config = dict(
    n_layer=9,
    d_model=128,
    n_experts=24,
    experts_per_token=1,
    d_expert=64,
    d_shared_expert=128,
    activation='geglu',
    moe_layers=[1, 2, 3, 4, 5, 6, 7, 8],
    router_score='softmax',
    normalize_top_k=False,
    routed_scale=4.9,
    balance_loss=0.00546,
    balance_bias=False,
    router_z_loss=0.001,
    shared_expert_gate=True,
    init_std_router=0.0102,
    lr_router=0.00142,
    vocab_size=10045,
    norm='rmsnorm',
    norm_eps=1e-05,
    tie_embeddings=True,
    optimizer='soap_variant',
    lr=0.00863,
    beta1=0.95,
    beta2=0.95,
    grad_clip=2.0,
    batch_tokens=131072,
    seq_len=1024,
    train_tokens=497800000,
    steps=3798,
    dataset='wikipedia_en',
)
Below are experts of layer 5 (counted from 0) of a mixture-of-experts language model. Rows are named router (the router's row for the expert), down (a neuron's output weights, with its number) and show model dimensions 32-63. Each number is 128 + 32 x the weight over its row's rms, rounded and kept within 0 to 255. Numbers have three digits each.
After each expert's rows: "raises" lists some tokens whose logits its average output raises strongly, later layers aside. This comes from a sample of Wikipedia text that the model never trained on.

# expert 22
router:157095125114166167139166099151163105094118103107131096132161174169170098176088079149139156020145
down0:156061102147136109145119155154161091147125058118092178153126120165091137154144127143110063126127
down1:119159102121151124149138131117139142129086149074111158132176124140169147084128086170102159086077
down2:123183106099058120154170095111105147167168131105086154108131089143123141092115148106148104119100
down3:135101177139167112079117139139067102146163140137122120101071094149057159144117112156137121141107
down4:137163148180116142105106149119154106121148141169073114138172127133144187130095148102137111110123
down5:123118100128166148139103190136116055150118104101075150176114118131080106095029138126105164131157
down6:071161138106137154093071133094096103114125091150210114093113165151121127154204113062131132117156
down7:071109165121130160120165203162127125158135113201128156097214115134138086125124102112125109159173
down8:125188065160171078108091134178102205146168128109146168101131097069105130127208149172171175071128
down9:138178081144109111100079109140084192142132171143113117130177149127085113154107137169161083164121
down10:158091109083144173163119113123083110080160137134133179074115099197147150071108082102103153158146
down11:117181162130063164091168120133145146139114139086108151129131120152150118169151149120107118107165
down12:108088181136204140086109156157068175106125179077132095135136101127090118152123105165119131107131
down13:140191175125192071124178156132149103173159174171111140082152137114144133124156086139127138138111
down14:143095148094100166136165166132147163106082082134110201080171158178146116136117112107128114104095
down15:132126135135129158108116121113105068128138162108079077114141094154130109085122115106150064097159
down16:155153095095149129143129144161155163144226184113099092154125138114103118126148133089102122084107
down17:165144150172110121152102113083183129112177127137148117125103093073112132070123157105159122058127
down18:142144111071071089127164102151067136161147070077134131128143103160130159141071159115106110104134
down19:096180145154178125122143122146115150160135087126072120111168091163094106110177195120093109135072
down20:092209150133167129128096099167145154103084093147144135153097129177105141178101172131164130112135
down21:056130128155056098110143129144175130145149075171087159094131120145093174081110119155135116164088
down22:124132085118140156165139157163114132149127144157128063093078135124096137124167141184086133151168
down23:107144093089112081100172112134110079162085130107141106119188051115092076174193074148120134048117
down24:046170132123128110154164158106138124178087117112150136121135148102125128174095115115116135084148
down25:078093123140117132193150082130098137119096165139110082116079122167178111145124160054120153094062
down26:118129081125118116099118159151130147146180132105132152127100109133125085130130167129143101159107
down27:114107147168108159094102149145144138103089177147166119144155136141116154204163120095116130051142
raises: "Peters", "Rang", "Williams"

# expert 14
router:135103120098218109182128099164118141094038110072143084116135181107136067126139151131157138138148
down0:141039156095134171182114082109104118113125140134178141202185134167071158146137149133138156131150
down1:122095125115092095156147129112121138110141094087112116122094068159119197170129155160091080114114
down2:144142152154102075116053117120134139087091119168129083132130053139128186097120110169151155156110
down3:122107153183089111163102079165132192105107148149189103166069100112110141113157095177099154134200
down4:067139108105124098133140120116140127098061132106075187134135154148152098133226156134114117148131
down5:117164083163161190164129172112112148111153135151162117113140139127090148110094112130117152133114
down6:114103113133166121138081120089127152117122090158083133049117128157178087136157121208134097171128
down7:153129187141134187135110166118076125131212124119081113073115166147141110225128078106112109122155
down8:129092123154105133124179123179100120134213190161134141130107129128126095180119071074159119176132
down9:092091112083098138189140150156121111126170133125134160103123113149171092134096060117154097092119
down10:137185105133124145135114137175121039100110121111074129111110175168129149143146129135152063121123
down11:176123186159098114097147145175136101164161145131153109155123143201122123180091167099113053100126
down12:079106049165102165087128166142115159117147132100110164137131118155107211101069108127173162135143
down13:119127108118120147103125145172101122133085124126057106103214145180164178144114173150138185100153
down14:119157115126153133124148171145067066135154127081092142146165089133131077150116121147081120098117
down15:063119165129134101170161161152109107112115160126132170188123148161187120177126140074128111103109
down16:160102174155117191105114137177077098165084092141170119108081143083157140125167133072156118141132
down17:136094135121145156134077157187083109120137226112199129099078153089139123113156128157171198143129
down18:175181136150169143154104096151115131114146124076107080050155137109107141154127167158171152116152
down19:062113107089118092109094185175102167156092153068119133083130134098169101097099151161138128133095
down20:164074127120134083128066139145146117146086165167156122143131119112086162092103139191132018134143
down21:098077124081172137129095188110140129137130158139160156143161147073115104118154168132120110140087
down22:102138111133135132141105198150128151112129177088152105093103151105146137143100118114085127078025
down23:174143117086115137083099076103182132121154167118133079171112112136087159132132160161052067111152
down24:137176092141065158101104126128180126151138163124105182102066154114136126102095085125139109091114
down25:116163126130149178178112134150201140162171124045172160116124129067109130092156105182123062154122
down26:074152104154151110131127134093105190174125121146113147132113096120094168086100183148156127143138
down27:145064144072123122127133133123139030095111136166128151118133114137125142131137090108141143107120
raises: "purpose ", "final ", "whole ", "earliest ", "title ", "majority "

# expert 0
router:153112109106162159146144085111180144068106105150124072091156163151136097185093102150137159099166
down0:098114142166117172098121104090119171141128093101063122120165091080082106158063109086121139113161
down1:114133166134106137144094073083151137063136079116124138119095106150114151061101180171103161158145
down2:149112068121120101144124087132163138089138105100119137123128177165173115131156111086157175089105
down3:165156094110105132122129193113133138102129139132137113113104130108130114129119140065105173082105
down4:119110131115104156169186154155145167128154129049030112130174138152102148164138105093144110099129
down5:105139151173101099081100155087180130085113143164103131153077129108080119169137152106174133078145
down6:154118122115111169174109173102119130126101142093187072213178157184163167164127098095183105097093
down7:116137227100174165055163172102164138149154122119170130083151100138143128149112084165132104174125
down8:110128068092152141097169174131135123139087133120098155109078101169135131147104113074214112170124
down9:121107136157124117138147160132166138132124127180161146170101119137111165095104081117119146120162
down10:124133177152147106118094080117144164074122111119098105165134121096150146147168074188181180119143
down11:189146188145149115138109149107143126083136167176128118117089127121137156066172086103143134102194
down12:112119158140160124124157155120114117191131160143103122174171151118103094158095064085122167196144
down13:125101130144113108148171143095157106113122086073136126197109155166092109095125098119187127144162
down14:082113073208109100119056156068142130115183152160123160149115095116091157124127138162090091150079
down15:130131124101137115107140079133106149159093110145127177114023151111151131106153146154103153125155
down16:101119120151109172151126192079182066122147139139119056130157112116121091153063161180157146067112
down17:114098143169132158112150130134088124105108081163095116110124116134109145139132137045061144110127
down18:128131085167148093215061075097118112092113101113182138163182124091141141081166156135116129184089
down19:106120131125080175114096176139127137104154131091181120130128000067119188193128080135152180143114
down20:187140127096183143135104085151167106159134136151141140093105153131122093165114094131120098197126
down21:153143102179099106119151136088161137086198139148104113123072065117135114136108112160113176065188
down22:103122161079171121128127157205084169177193120162101127144088138116113154169159116144074134140102
down23:140120103154128110087062092094118091161122155123096135195061102120141128119131055126100128065100
down24:124146142157108165101169175071097101173128185101141177119101105192166098076084191136154085110161
down25:115138093119127132141101127090147139102177100123121163148106118138119110071172185082074188079151
down26:189108074119078091120126071150127111164085172142146158064143147094173159066105136160117065110145
down27:087162168123137068121126132166156114124061073129102132156124089148141115179175083158138140160119
raises: "a ", "tics", "to "

# expert 17
router:117113122131114164136186116105125165137098146134128151105150122153177100139076145159155126057135
down0:131148163085146030089151113179138127142163093099169204103126172098195150097148073120122130153119
down1:139132144093125158088081192144167117125064144109128100168068128141148155149148146130146155118107
down2:065145125184118114054146104115122113096110180168135134085175133134100177156179136142105133057116
down3:096149125125050146137152095087115132100159115203104194130069128120150135091128095078122120098097
down4:080082102173142102128073125120094102126108107126138168124165189137143088159105104074143108113194
down5:143119149120130124103174143077083130132153134105068148149155085142110090103130137106101136137136
down6:199159110177155113078126089158192111124144106131164127094116067189049079107111148126079171147166
down7:143123125141084094106057120086176152150113121162132140101122096139085134045135144027084116118139
down8:088184127121120136108131121122214127145142139183117163147179064120131168107160162170159119064147
down9:122162144144149149079124126145150114125079186112148105117170069116142171156103150175137134180110
down10:105107140147107136117132102106143154160134116092099126106165139066099106100122116146118106184145
down11:143109104130090108134100159143106169137157116181116146074071070121135131114159080145128113151123
down12:091127127167104126117078132123131146133129171121141169094112152142107106093129107050174100058103
down13:107111134104133189143119142170084123171106108096075137121176242168139114112153124174103142086099
down14:135114079065131137139151089140113106138123095155149124164113106136118105097122177219194131099114
down15:066165151099136142096116125117158136150072109151104114115120102162121122161111171161204153171184
down16:163153155151113160111138132125061175184126115139157106118124101139101170112125097121119132124091
down17:141108137162119160097186127095092094105122134146132116065142119147119118166156103160145096138132
down18:166120105113107108155105109125149130074101159089076119101089165177140220103115079085156108153168
down19:144129139142085114143152133070120114129120106086159153080075082130152184097147169156116091144180
down20:101120089163143119112116132148126153132109111061124082142116128168152088121206160166114135149184
down21:064133132162162106142091108112117130110110139140193142137039159110182144131068151114133174129109
down22:103111100134125097143176142107097185110106138170099084109097145104130083106166155168166157152170
down23:080113140122192181077191098120169118159076124157192144160177108186158194160114183168165098156122
down24:103121144102069117172196175109145162131119147132147099117149086137187170101137145061162139142089
down25:078068060117088142133117087136111183140094167126123120097123119103124156124144118093114164146111
down26:163138158135116156114147069144095123149156188128138107139157127153068164139121109152204129131102
down27:135121132152100126133145072136115114084099090115121057085084147187153140207104091109138155126163
raises: "(", ", ", "/", ": ", "/ ", "-"

# expert 18
router:140069123123127129161176118089134081117086114051122145071133142150040115139064116104126176054101
down0:048129104182086156129148125132131141166098101100111106123121121140129171158106116150101132114134
down1:097113122155141113136115121191166097150176135106162101162127107140119121165137137147108104179112
down2:089142155095102134092059174050177071121135104100117150155141087121135127110083046114130129125073
down3:172149150094136065170076174111144140098098155056126110119120161129113150099115090208148139100178
down4:096120127115153162057118136061208175140140090086197151120113161120113154144142113073146110115089
down5:086144131123105126097149105116138138238163084173215140092167134111120120137121124097108174074171
down6:166102123119098180086099171139200141059083124167178150178159104168160151178122149139126111108119
down7:172133113136107145073090147135156082107150075105078095104094114169098139132132083137121142099138
down8:165086137143108094136163106131118170126207063175134078143113114144120107101111052127172071108132
down9:150062081122181132183166150168105144153158174128162177109118094148107122089088144058120123113098
down10:158151120089139159136119107155094134130124158096153106112151050149096191122181148167077176086124
down11:142117124134097113156151074139098109139085156137157166132126153116194203139137115113150160101129
down12:112160108103125129110084076111163160115105126126122148172083157125114142113139134090181152137182
down13:126118169111090145088159078125142108137118037172085176117128098127130122059150091141171093145166
down14:108151140101171082091130107110086115156131169171116140105126137153156140138130099149165128173073
down15:079082127168130145078083117082158141113151151108058155177090112137163067134115163167092143100132
down16:119148155108137096124057132146097119135111147138110114108106143121151169027112109087145159115140
down17:128135125183114092121167129109154101148129101180083037181156095183105149157120155132104133097109
down18:130104174114059114130105081130113132141145166133142133076143137160148119147101130120093163153153
down19:166120093155136117117138093102132111053096056121102155115164078127140147165124117128123105123094
down20:110103188109132063168094170107137181105092166177152110152134163122130186164122149094131121054163
down21:185106186104144111064093148131097150134098155165198106138162176168144097070136114172089104101147
down22:150108163142130080154095030124162115107120112157124114149084115181160127124122152093159098172136
down23:086189079142130076067088150112086104129135134114141115149101156114121133119151098143079143146135
down24:162180110139083169103154155039155130153098085111117133141147103115075095145060092150128122133146
down25:081172117190201141138041150110080178154100159116109151062063122133139148082165106145129098112104
down26:101134138128158121144144095144172121086156128112091196099165071194152136144123114143054123084149
down27:109167156078067099089125120087145122152124139086144210181133205086140159230114127154087113104140
raises: "its ", "it", "ted ", "ath ", "ions ", "ing "

# expert 15
router:133104116113198156116178108096151092096118111075099139146141143141177084208099038182120146158124
down0:168110132122168100110095099148112154145120106112091130101140124118153200161123133117068052090097
down1:136162104069064119143100148144165115155108103148117170119149141126120160130091129167162255127114
down2:107054123143131131120038104103163085117144158142096127117178132148146082162139108115134063181143
down3:137093142133124097163139157121150150097134086145084084178107171141116116108133073142089095147077
down4:157122095129118060235123142137157133155108130080069116104127144131135165068095108167110099160154
down5:103164118177121111141114136138127138097153065129164100083090174126160146073079165141108108049152
down6:150112166174077054050128060094118140146181090117092117115110107114144117101160067061153111144083
down7:153151100111179078137099166109141135113128091117202129133130127110186171138148171119134198123164
down8:125122089178134041143077109130127142126130065089110098113118100188161163104185088098084099100204
down9:161117092130140101133096105146084135119168125159113153135127113076124134124086151112096164121122
down10:159157072168148162147134135133120143156159135090172135126132076150113148117082117149168187124090
down11:104076145147149111160080124120141139103111110075119092212071188088114120141103088151100114154134
down12:072148190081109128136160125069152165125107126161119118109180177177130113097148137154090210173084
down13:153117139104134164145129202146090124129166072133132125116116132152189141089139149116197146133159
down14:184204105177100085101131111082121137127120071134136151158131129141119128120142102145108101112122
down15:173089153145173134130188137088123123116141112098112036098135147171086145123182140175100127139106
down16:128129139084152130143095163154131106075100067161162139131116186151169132123132177093087200105128
down17:110068166157109149173131139083087124158176109147096104046109116142099101114088163114135135131093
down18:151131122094101109136092133061148091097134122146073130075127084145128155105110153095125147110100
down19:140136162125106127130119145102103111157133071141098099112126153104093086097176072161122082129077
down20:089167095128092197147132096145189145150110067151180128091123095135080117130153160074211122151084
down21:134101137137132175134045110098109109132205112063132172123091134112100190185099113130124134125105
down22:135098108130169128107149101086135165126179144151098079028091110119083161101185099105117123122158
down23:125178152138068117162118100148102140140135118131072146165098115133146178147123129207040107170134
down24:112174173116116194112119131150129110180141076118064106135162187100133111120138145087111096116133
down25:145138156051115187064174100071129105117078116148204164117135183126160121125119115170143094172111
down26:103183138127112171137094120121144192130127106093091124195145108079169086126055118140133112144120
down27:145096188140077147112121102109132139090145089066117134142164100105132116159166082177100118112195
raises: "0 ", "4 ", "3 ", "1 ", "8 ", "2 "

# expert 13
router:144120105099179164159131072112157166088119095126147081106143153151102102184104110162152161128159
down0:158123086125085122133158106186089146081121160116133034138067121111083147160136092099114164125127
down1:159101108155083072107131165067073054123133174128130132113044093131081121100089097131175079170179
down2:142133145139065072183177114151087115096143105125117061079143114131044124152170173131163092159133
down3:168106122137090162170072089092125168082120086128096092119082110166111122141110167097212158109185
down4:155108150129081155118163109175158147183107150084121138151171177078125117105056161179188098157172
down5:112110157143098152162143132106151138167156199114126111123135128201110094183084112139130141113134
down6:166106099097124140081155050124126100116103123113117134098176150109138129074111170041121110153143
down7:172107164124110120066080108160181167100148142114104117147126082147130173106144141146172175158120
down8:153149097124079103135164174167145165151126107184124123130114076100100084127088143111124099133074
down9:093086104075128188133113092087154168095138131171139140177106154124111146162154127145128137105088
down10:119168097147129123120141162083193135102154146128145137170181152131088175163136168129165135088098
down11:108126120144140135100109060154153126175092143177136161134079115162200172125184167111095104153104
down12:091100130134109160084164129177124174155115157183117076099124156146163099130140108148098100153096
down13:063056134124111158101102103169142164133147129168157219151151095097121072169141127105145094105148
down14:152066160153125118106096109098138140146158094090160096127093182114102058155124101178157133167145
down15:138161151083128190158137147159070130152097144173127076167132146205161119140164084065158166126046
down16:098076088182133184118094110058146139091137139083176112172142137087194124161138131151126143161155
down17:168151146174126098057147103107073124141150106176118154145160161099120136084133156089077048098107
down18:121178189111075171110118106162157160108123179165122127168084056155137136123125131192122164163121
down19:164149111165135159084139086196171134149097142131068117109122092144130136134203166128052101118179
down20:204091135148125125121114112135083160177115156114116107159126091133174113146128141175083103123083
down21:139133122185116128161152162181106144069112145129090121144131115113149104100108135109139226109099
down22:117181123097106151187099163089122118068138181157139154126127086091102183150105107078131119158154
down23:148146141136092127123108070149162126127111088162116105085200159127152077107088142143185139186132
down24:144096109123104115133118150130143128161113113142110071145208149139060101213149125124136081127153
down25:169183134100121164117111152128142148115076077087130066125090168155091064101059092088180145090101
down26:103171114105152179123103142079142129067105165107158083042152027130126104111163075157140170106115
down27:141130201162117125135137123139174126093120153143122162209150126119117120140172086143112164154162
raises: "example", "others", "example ", "ways", "acy", "ards"

# expert 1
router:137133130120148121135153091182186196101135125149138123110153129149133119133112143145131127061187
down0:113074107113108060117161055172186170104155169181126096155204112149174105148136130140147170121172
down1:158058123144087106123129142079127116106083128118079140105163178138141121157067147137135116128182
down2:154110148105098142142177161076091155108095152116081116130163195158100127100138173083121148094142
down3:154116116151124089101152108129076090123107108078138142093147092130137160122081113127089134093152
down4:125192116141133159062155120124157174099107147116149079108169117172146156139162102152156124169071
down5:131178182130135118085196130138133072186107089139135154140230075130146131093082095135109139131162
down6:081162147117124100143094174098172137163129186101183162108128112139140127118086163148085090140058
down7:125103128154079171148155120178132127139158143134044156109112126136144154098111060157150053171116
down8:161099146102151096030156126115185100139157111123163136078115138175130136175154101116105137157156
down9:169128097142121161154143113133088118156087117124154131130104089149128119114123162116118098148124
down10:177181157120169115119124183163083094127102103099079141137111133075122112092063139150131116144174
down11:124204166155130087082157120117093069189137158123125128143207114117092203113115113178135136066078
down12:062124126100132164118134175140141137173130132144157104075177126089149167126139141181158175139101
down13:151164175113199136169081149078134111132043133111096153218132163146084118206061145123113114156143
down14:088079091146164155152164110124133141097124100112135151103162079141098133124119136125065148166077
down15:184133116137131071118104134121171086168119125103074130109109157115106123143138134139119104130124
down16:094126105122099122153143056179099116120156186161119115136165158147093139130187087119160112176191
down17:168053105146066053142113075208139092104070163120152132115139108133122162148132087098121101138119
down18:099169067117111143100123138129169127124126190169103171061106161123090091119158122115086157140116
down19:116147112106172105158149111157113096100082144151160150112096112137167144161165121136141133113144
down20:139171112114127094079138140082168147103153136064085116135080139120071119126073098195154103113190
down21:172122143127124123108175169117133119142095174147107124144177122146093114137122135046061100127151
down22:149104151119091129153153155147150124078151159098212089192134104170101170133091075184132178131095
down23:137143156121172090183149097140150096097140151081147105129150107132092079098126099145108145138217
down24:119146183111186115102099055106069093117138140108108167113161121129163130092156124052115121059120
down25:128086160131139162134104182166154058028100091175075127211099114159144110160137112128132135160087
down26:120131081132130142158083168145128111119093084092175118103105173119087140068174110107144116139111
down27:094111127062169104089133184103083150144102149150148086094110074175150139094108198122120096141070
raises: "and ", "(", "by ", "(\"", "for "

# expert 4
router:158120122106164148178148090105146143087108113149178094097146157143079092166112097152175156029165
down0:140141113103146087101104155128091196188106104150126119111086080125136129049144139104108111110094
down1:112153097122127099148139133200138085101112153110158107159145182122099110131122140133106131078151
down2:115139170118096123123072075137157167126136192129127173170087126132119122152093098142098152193122
down3:176147163154143138181121152133101164162126160119159150150120087165150138195109107151149131153109
down4:154100120122066152102099103075156101121146143113141141098130174110157186123167163084116110132128
down5:176177148145184145169115118068141122114082109140141201165085162125124119168164100156096076119169
down6:105104135188141155110093102097092105193143131107112148072116102111142113107111122181165128157112
down7:063129161108061101151142129130127137153131154157146129098118090079115100090165082199113049152159
down8:138138158127138145105099082122090081094122165031139109081132098144093159157155107115096118129174
down9:130159102113143115121118135170074110126120142126163095082158138135126129144104092120127129104149
down10:082150149108166161139153122121159097124129118097160112083197132145062144178129089104113174171143
down11:127110128062109131123131155119198136152170103091122177115138091097088151136159140080189182129126
down12:151056132145160159127124117165120154139134096121089111091103071109119158108134175081116159098084
down13:158102106085087096151075121117101092099195094156124087114091100105142106164140164134147113159108
down14:145082139128153185141123181079111092089182134071151114132173099165105120134082052161105163128133
down15:073168154120146072211139117183130118138164128086177096141142096053145092166099117100144103152144
down16:130167141105113184100136119158123149112094143145120123111155115123137072102086146135143185156137
down17:119138133162126101138182149072157126138028089073115172101116170137117151178145137121175117167097
down18:168137130151178126147163161150116080151130097164131168140174208122148140123113201159154144075114
down19:116106091132133162124163128168145110082112097159128096149164153126101172139130158162130106100120
down20:153111112157093099071183094134145164148097138171075095113167091107094153154058077165093160050133
down21:137168124061115151122093129115156207150099145107074111153129162147062126139142137138100107125114
down22:086144119117122146127084112121092081178098115169129175094159061090120116149191135200067209153135
down23:115149151150148103093104149070124078088113156087116129129133098132056087097111077155087180098154
down24:143164109166156136160055081113152143128121065146122097103136149159086125160148114135133113140094
down25:136108134050090120147111152139122149152083118143151141129102154113122117058207130083162099152107
down26:158147126142116111068121094210098131156155125137133131138118142131132151060061124131138123110187
down27:149160078142084080127131090164078176086069094130129112118115158094178158113140072125141130119120
raises: "atr", "Puerto ", "leag"

# expert 20
router:155116111120123160127126110149155119126116093076162103127165125180132111172110111221093170091148
down0:141154109120054080099135097113182084136160152072130103151178160070189149076142152113082100099128
down1:144162124111183077131233129137106083161065112129133149113110091147157135092131100111099163128140
down2:112161144135100114167102114093135104060118151119067149147147147128064180173176168093156128150154
down3:111151107091125122165123138168191237132148151126086143138188136123071117182094127173077180169120
down4:151099119107084160139149092158109153134147102076093090155154112101176154142082113092056158126199
down5:115181109153151148138169150120120098137160172140092080126123163184132165108065197105148158099141
down6:124121162110116120131123144146047128124158170081102165149143124142196115108158127159191135103179
down7:081121159119149134172102123112120209118131080130139133112136108154103098110135133157166158162056
down8:158094087111170141163130173116078095134126122141153090143127112128118147100065173087078107132133
down9:139161137185144093113121113110129134096151177118123098123163102102094116148077085142143070115148
down10:115167107168120114139091064117123057140159163093221152053127110102171124144118149172144142108195
down11:150131102109142175111096125156140139095121098138163139063079118135062137165168145142205158131027
down12:123103109103134145151156123165143155089130106149149098066148114159107101131181117087102128150083
down13:112156144110139103103135145121111177158129126180167145169119144160164120210113198119167135067118
down14:098186132139172141110164135171105093164109154141089159180112122114190130139148155117094139096088
down15:146105116050102111160119136126141130085146081133088133142107186136158175060097155137092130047115
down16:115116110079163196141107132117143148181132096165133125130095139085127136138144124172140169086074
down17:090123080142180173160151120101116147112119096089122095125135101076146020103115100072068078097135
down18:115127152157099125160164088161108155203130182134111163156130122113144137145119124151112096120181
down19:153132157097155135098097140086104132142131139188097119113092132105191131110147084101112129084107
down20:114116113136110081148108129110120138165155145126166153173153149128130085085148130171126179099131
down21:159188195089138114156150113093076109113138124108142124161087098180187170135098171068118084155126
down22:144082087153132084118125124169063096146187095087147180161125090110133165086085102143160099143093
down23:113134122130127104196159122114088161113185139094122085174146122146124162143075180128164149143125
down24:160127175087138090092122113083098125139077120086098123107106130144115051098128080157124175132106
down25:104172138123121124160155126145113060164154130096210147097099116139129100150117118091167135146112
down26:129186163113113126107168098085072113071062119143159105151125140107146124134131112133126119110146
down27:103140141112174207155135115164103103161175128133131072142149179130140138085120156175049115135163
raises: "- ", "ail ", "Las ", "Final"

# expert 8
router:131102124126158074188137117180192143091125099142151068099161162133126118143123124129143151202179
down0:083137139128095084134145158085103132107123152082131122211059124130096142143129120088183109119135
down1:110124110156112079125122129085139155098208130157136053088150150176081121116170132179097128100160
down2:146152132069166161140142160213097171131126112159119094126136161147120099169089145165101072147163
down3:089074152125188118143132127189190103123126123165104122162094048180128147148096137160087149096176
down4:089107177114137115124090072105151159148130147068127130208071152106085144153098084098137102122093
down5:104121084097116200164185128101124091085083132091123161146138123182130112174121168062143142190057
down6:184165097141094064042201110156153154142123136103131148099153118097113150122148091162129073105164
down7:111086101142144093107132138146164040102075159159157103133164113125165154191132100093160142123121
down8:141178161193144145128096171157134151159119131108111075154114101061074119198149149105086144140145
down9:139168141116162163152120150090129113121091137083175145129128101120123139149063102115091110154126
down10:132149136173183172128097149113159161079126191135136141113132187143118114182070098123076091169103
down11:147128094037114144114124110103144143112059114136125180127135102180108142148116138171056134176067
down12:186170166111103097131106164141088115154160172081083149171116110075021124092094109139162154107160
down13:173158161142108127147121124116139172189152118124150140111144118112151128050157112195144102140122
down14:105108149113199159118119117140132083107137160046145114166157126093120135116151106116081100135147
down15:112112137132159154160071141112199149103152160142133173134113151104141038204073150140110094164054
down16:116079116139098187138131133134085153104105145140143127098111119156122160144108117187120119150095
down17:190142170137116102123156132147134206145082161136142108051135136066176122103106105165147126171113
down18:122167148082100157128154128146118120144136094130135178108118152141101181072127121182114109117140
down19:150145113145093123121136087186150154110111165122210093116163117178206096205108133121125187091150
down20:116118109116065124139112115068085141114059092150151146137144114140060098099113097069149151128068
down21:110119144124170139153144117143104111149132147140073107089185158117168157138176121121071138119151
down22:150131050158170179165060107099114129197155175134126097125153088142154122130082137059201138124123
down23:105147159128141099101193178148069048116103163104171129175155145169099094152103095142128099128151
down24:153101121141122170171111181140151182147154138075101103122157166178011142132126153070080119141107
down25:170116130109122178168144119085083158150093076130133104152135185117148121159163116135122113111082
down26:107098075205110134147104165166128083094115161084128104131149101156130122131126101097123093198111
down27:185160168091102136182158138140177084134125128133078099123080110097111173116091109147178140101113
raises: "size ", "ands ", "tions ", "5"

# expert 21
router:104071162109131128109126107101072184071122094098127129087163153141115135135113150137118156143183
down0:182115113133136075095070084121144113114107151127125188183054149169137086139101077166125107151074
down1:154116116150160135102155170102148165188166146110206130161106139141188084154105189161198186123123
down2:138126117081173183137097178138125180089110148137141163173071141111090101151104124094112120159118
down3:128142118114131110104109153137129195110168108115120215142159139145065118133085127082125112127154
down4:142115057175151201086104074132063093092137187122155111140170105139135048162138119172133153172094
down5:131093155069171084181148187122152145185127107103148092102170131109111177195132159139140121116096
down6:109013118083083091165052157160185049163134090122163158079123101111087164107121150141162109109142
down7:100081170062094177116133187101132059092169157136174149160150117129158082103122135171127142131143
down8:140198111104129130064134130172184138114113201116120113129122143126142076137113104129084128171086
down9:088131161081141069107106105114128133164157084108131142112119106105123142060072113149099143106135
down10:103120167148140099119164106138113128129201139135107111112114132144117107107148122192144115119143
down11:174093143121128088113141092112158098104174152121158198138142134178138152126139178079140093152115
down12:105105120121144164133091110143119099089094137131091090201059158107150092129102153116079127130148
down13:145092124136123139132082167133149171107132172107143046136100165143196118156092125154096105132130
down14:128179131066129057109133095124172108157170117168116113149155117161086147135144091107138183101131
down15:119189126121180172083158134130067168134118131170142185188171235131200131157103191118100087141084
down16:072072126117072180142114118156113101126145095113095091138150180047103144147129157094145149130106
down17:160108135133102118093079101073132140138089110124161142099086124164143159182130160119134197104158
down18:194107132140176122144128120165112148126111090151106107157097163076159141188149084087194143143142
down19:148151095114117064150115148152188146158128144117168100169124120112125153083145100124114188100190
down20:149173134076149123170110178106135092131166091089145095084111081119178143110149134106099133091139
down21:138175097093106103127119151139146126101115136111187149125121150110147157136119205069082098139092
down22:115079165115153151109084152098156135162136136139115126112118103115080114156110110120108147122103
down23:087076094179063177112055171110091113084114112126077153151129133103134161105152158096139109148040
down24:103112113111175170128115118133127103172148085087068103116134144067141111159169130121139133144138
down25:090121147127085123132110119121182131127130138086161100165167143175112101153147067099168114053122
down26:149089138149079077144125127084079129140082111059099162148146170125174151120118135169137102104120
down27:098140125148202116130093121169122136106056215126146160112135172094094131126178085105115155126127
raises: "actions ", "Govern", "ments "